python train.py --num_hidden_layers=13 --experts_per_token=2 --d_shared_expert=64 --hidden_act="geglu" --normalize_top_k=true --routed_scale=1.0 --init_std_router=0.018 --vocab_size=2048 --learning_rate=0.00694 --beta1=0.95 --batch_tokens=65536 --max_steps=5135 --dataset="wikipedia_en"
Below are experts of layer 7 (counted from 0) of a mixture-of-experts language model. Rows are named router (the router's row for the expert) and show model dimensions 0-159. Each number is 500 + 50 x the weight over its row's rms, rounded and kept within 0 to 999. Numbers have three digits each.
After each expert's rows: a language model's description of what the expert responds to; "comes before" lists some tokens at least twice as common just after its tokens as in all text. This comes from a sample of Wikipedia text that the model never trained on. Tokens count by the router's weight.

# expert 61
router:451499521526443365448492515521525472446521515548491484430561530513452544523489527486562501496505480524445507423509527423441587528510434533571469525457536593621438473542571497497557491536527419460507397480463535452478528464475577542579511440521493495504567435470534452527537530462560481523556445471500346546492500373564558476510479476501448594484474564494457538538511563544556510611461543547449499547383528514506537542478566441529546586556597573531469517472568394539543522436518485
It responds to: Verb endings ing, ed. Suffix pieces ing and ed ending verbs and gerunds, as in Running time, meeting, defending champions, finished, rendered.
comes before: " the", " to", " a", " in", " of", " that"

# expert 4
router:490519539625475409485468537516513456449430406409581514488440492494424402554484436515575564395456571449472514497528471513471436506483505484443544460501496525451498525476446393594475528523512495444506466567493485512542424505416496492466497565494574447521556501555510465570411571522421481500475481486485518462588466491589426433470439410484573489454551480557552517562469477522559580430607430456502563545519438542461574541562566549569438477468462473426464506515536554421546541535511496
It responds to: Generic head nouns. Common nouns naming an activity, work or organization after an article or modifier, especially sports and media: match, show, album, event, station.
comes before: "s", ".", " of", ",", " was", " in"

# expert 33
router:408482528528482513552465604454471529470493404423480496537576408488446531523474487485426446531535504414588533508510501495462437475403529520440559412453439481508471448567458515420542533471489525555521463408460511495545570497527492470491514484490475555485497567380530413465370499518556509457552440604434527560559544472526589526469476493643440462515517474485539550478468564555482566593501605474552509535432499495510461563489612446481518534541571455474501526412484534504583485450474504
It responds to: Final inflection endings. Word-final endings, mostly vowel-led or plural, such as ia, es, a, s, ana, ina, especially in Spanish, Japanese and Latin names: Wat-ana-be, Mexic-o.
comes before: ",", " |", " (", ".", " and", ";"

# expert 62
router:428573437516499566556450479537553486388475551516603600516511452587539397489474522532538510525501555534458573501569565395431581576526424533550562511452603482480498482509497513495492528491369500483511490466440562472494487503540511471471507468528506530475496409469537579398474437549471442548504550490598491418452515453526466456554487466428516424503515542519531569502472516431446440465541498505503463471499528475589469523514522545400393412496393448488512577498572513399481541545487559
It responds to: Person nouns, man piece. The piece man and nouns for people or roles (member, person, author, leader, women), as in young man, Wing Commander, manga, former members.
comes before: "s", " of", "age", "n", "'", "der"

# expert 0
router:556547494556510438475456577510519441513527452490532539472412550504474436455478535419500540466571458473517475618501503550507558469437529569537519455419518560540554540560479383525515477572470432566492589550540532545424481436470515534481565492403510501532459652522431575509492441462417478514507467538492435419494418501520490494405564522525444495458533467396447461521611460544509587566572439517471460585490530508488533484424608525498442502458405429478493501463460437516524446483480501
It responds to: Definite article "the". The article the or The, usually after a preposition like of, in, to, as in "in the family", "at the 55th".
comes before: " ", " first", "y", " same", " United", " f"

# expert 27
router:449534431459411592484488549442517511484429426446473488575527586563391460586483497567455516522496462458460463462490468516456572518519440466426538414505487557416553511518552505475460497530440514542497473504512412453535431576518531465450497481539459432510527424518573548605479531480458537504522526544548502437404458579571453445482434447452540588544534595447574470567467481475440454443485481532491550456525573530498439516440430530518559553525529447550534533411597425411543437558554521
It responds to: Closing marks and endings. Closing quotation marks, parentheses, brackets and line breaks after a phrase or table cell, plus word-final ide as in ins-ide, outs-ide, B-side.
comes before: "-", "\n", " |", "|", " (", "."

# expert 13
router:521519475428438520533505518515535550462458482585458526501477463547510562542555573542540496569418487451449390485486551464519491582533453399492432456557540402443543431410569487482426536514591535449596458523456525440540489564509530483532441565602496531509557492530514527448516556457597470464560507528521516542506596527466443489500412552479587514450449573550490615454453505417442447455454482497582523488466451534597433456530495569412556536457523473492512416481587498528495573467546475
It responds to: Capital S and spacing. Single capital S starting names (Sines, Sydney, Srivatsa), bare spaces and line breaks in tables, lists and coordinates, and n in sun.
comes before: "-", " |", "|", "w", "y", "ub"

# expert 34
router:548495530561624536466629495516473463488479432499475566546510548488482513529581413499485499499484421517554535485481400539584539521459482622441587617485555538570495603603517505464517453492428513477472517481499485566453479506418499576550546395494531489485425466536453466526545398469539503505468427451439474466532454519538482581440465457481426520563501429530439551486499445539484455546608495582423556509421494421527522491410498499592510453517394530479515515515498472530486503557487462
It responds to: Coordinating conjunctions. Conjunctions joining phrases or clauses mid-sentence, mostly and, also but, or, where, when, while, because, until.
comes before: " the", " ", " he", " a", " it", " was"

# expert 23
router:407481453481497427475444518507530555497557532479484451538512436477457453459464485429484429462465484495454446622457489519489490475502602572479464521468600452477519487577558379495496473538403519566505433465474417441509539424531522465485460514494520593423508490486500434522483552506511442498562534569461532551471487565494446461548524492539495542675534488470554458427451427573408460535508491437531479527539600370509493507499585522491547521444535429423436465443548503428423580464475531
It responds to: Word-initial Ca/Pa syllables. Word-initial pieces beginning with C, P or K, often capitalized names and terms, as in Catholic, Camarines, carcinoma, Phoenix, popular.
comes before: "ri", "p", "la", "y", "ra", "pt"

# expert 2
router:499561488482420598452510440522501572584495530513523441552491459521440546578520586559545473587451541513479432480495616469477487503516534478407525537536580507414574517438570463514465469415506530420560496510454568494541481534454452420503494482498506491474466464445473586487482499489551388492528486566565588555450550499436416447511483537459434492477537505546462528407532431404463427453534515539526507458528484546543430519560496469402546510441619541411423401453597526485494513448522480
It responds to: Heading closers, non-Latin bytes. The = ending a title line before a blank line (= Law enforcement in Åland =), table pipes, % signs, and accented or non-Latin byte pieces.
comes before: "\n", "-", "\\", "_", "ification", "["

# expert 18
router:526540470492470458510540404499493422519438425464533593547504542537429550570538598502510496523577557412449593525450614453497490543480519439481545533497474456444549458483511415501473485616460541563484447491474470511496445478539485531463488541557517408451553489567615453547454522579401576580483465507577551484526532499455590550441474540493570403492575493456566457510444475490368482574479530503512521497533440414504420550580445503447561465505494514431420535561503493468471476527472506
It responds to: Place and institution nouns. Nouns for administrative units and institutions, such as City, County, District, Town, State, University, often after "the"; also letter A.
comes before: " of", ",", ":", ".", " |", " in"

# expert 1
router:464627521472471506479582553471495532543517516488465439585527504531533516531473486486456574494540496511475499493465487438428516508384405495597457479467514524453497448485556418511434499549606564502493482442596518544573540549561435559414548588498431438457490499581577485575511545495542508512441556455568528562513520565525504545479451580541445450461426480513614524394593416464486469510433485439428478449427464454573513461531491542509556533413494552506544486440453564576511476511536420
It responds to: Capital I, U, O starts. Capital letter pieces I, U and O starting words or acronyms, as in United States, Iran, II and "I Can't", plus pronouns I and we.
comes before: "S", " States", "T", "N", "I", "A"

# expert 28
router:439498523448572521527498468533445462571444519531504499516514499539470427453485413399447522463543494536558553490579435516478426373514487586517471434483456517614548563634429484485567520579452507497466459412535555577449526526439574594510525414381512504498515577511463490464462495535512502552465450545467519445457506409470547552482557478478492446553526498508509518543484408523480547540526444571494482539449576524514512507533446515588443465516448431458544611553384452563542479512431477
It responds to: Commas after names. Commas following a noun or proper name, as in place lists (Tampico, Tamaulipas), references (Hamilton, Janice) and clause boundaries (Today, many).
comes before: " and", " the", " which", " but", " he", " who"

# expert 7
router:469533564465596492499446488536473574530535566594471406504521456483566511424527535401575600464461490514487524535547547463456484568557583457485514478520540523457523456465453507478558510461472452557513482544523524455506458638503537479545469490412463455496489447362623522539391502510499566425460526426504523476567447521467470444413470431510526576564538475442440575515598444488469462571531508462526457504564457415555508448499509580515377526497573431483522474494516565441547536526498510
It responds to: Mid-word syllable pieces. Syllable pieces inside longer words and names, like mon in Richmond, lic in Policy, van in Pennsylvania, min in administrator, plus word-initial Mar, Com, Col.
comes before: "t", "y", "ia", "ated", "ist", "ation"

# expert 19
router:438420513513544395489459565501492520416484458500517450503463552452525542544573390598500593568431551530455501515413600560498521491409446475498497536511542560448491579428575489493543509581490537521507542460544559445550482425524504446436557520495469516477474621556522520495552490553561510556439540454542572523409377520525542512385492500506544517450609567551542425534475485448416546465493539485427490541393562430492445526539533485428463475459482468471510493452523447542539520503518554
It responds to: Opening quotes and apostrophes. Opening quotation marks before quoted reviews or song titles, apostrophes in possessives, and symbols like brackets, primes and degree signs.
comes before: "s", " \"", "The", "N", "S", "M"

# expert 12
router:530500552511537434486480501489494556451482561522549609491553504460507571414565500435549505455529516589501456463421505541477426513513461529494364495564459534430578523424568608539509490496572523434509462505441460463518585498539494495546416409529528547450428500538471385467523595430570469486443495537595567390512463500530468531410497527486406444524453439514562584506430490562461503515465451451572432498538497453485483525524472571416577580468487455485500476532530528463592520468485436
It responds to: Mid-word consonant pieces. Word-internal pieces like op, ip, ff, and word-initial ex, as in helic-op-ter, skip-st-op, su-ff-ering, r-hop-alicum.
comes before: "ic", "p", "e", "per", "ec", "er"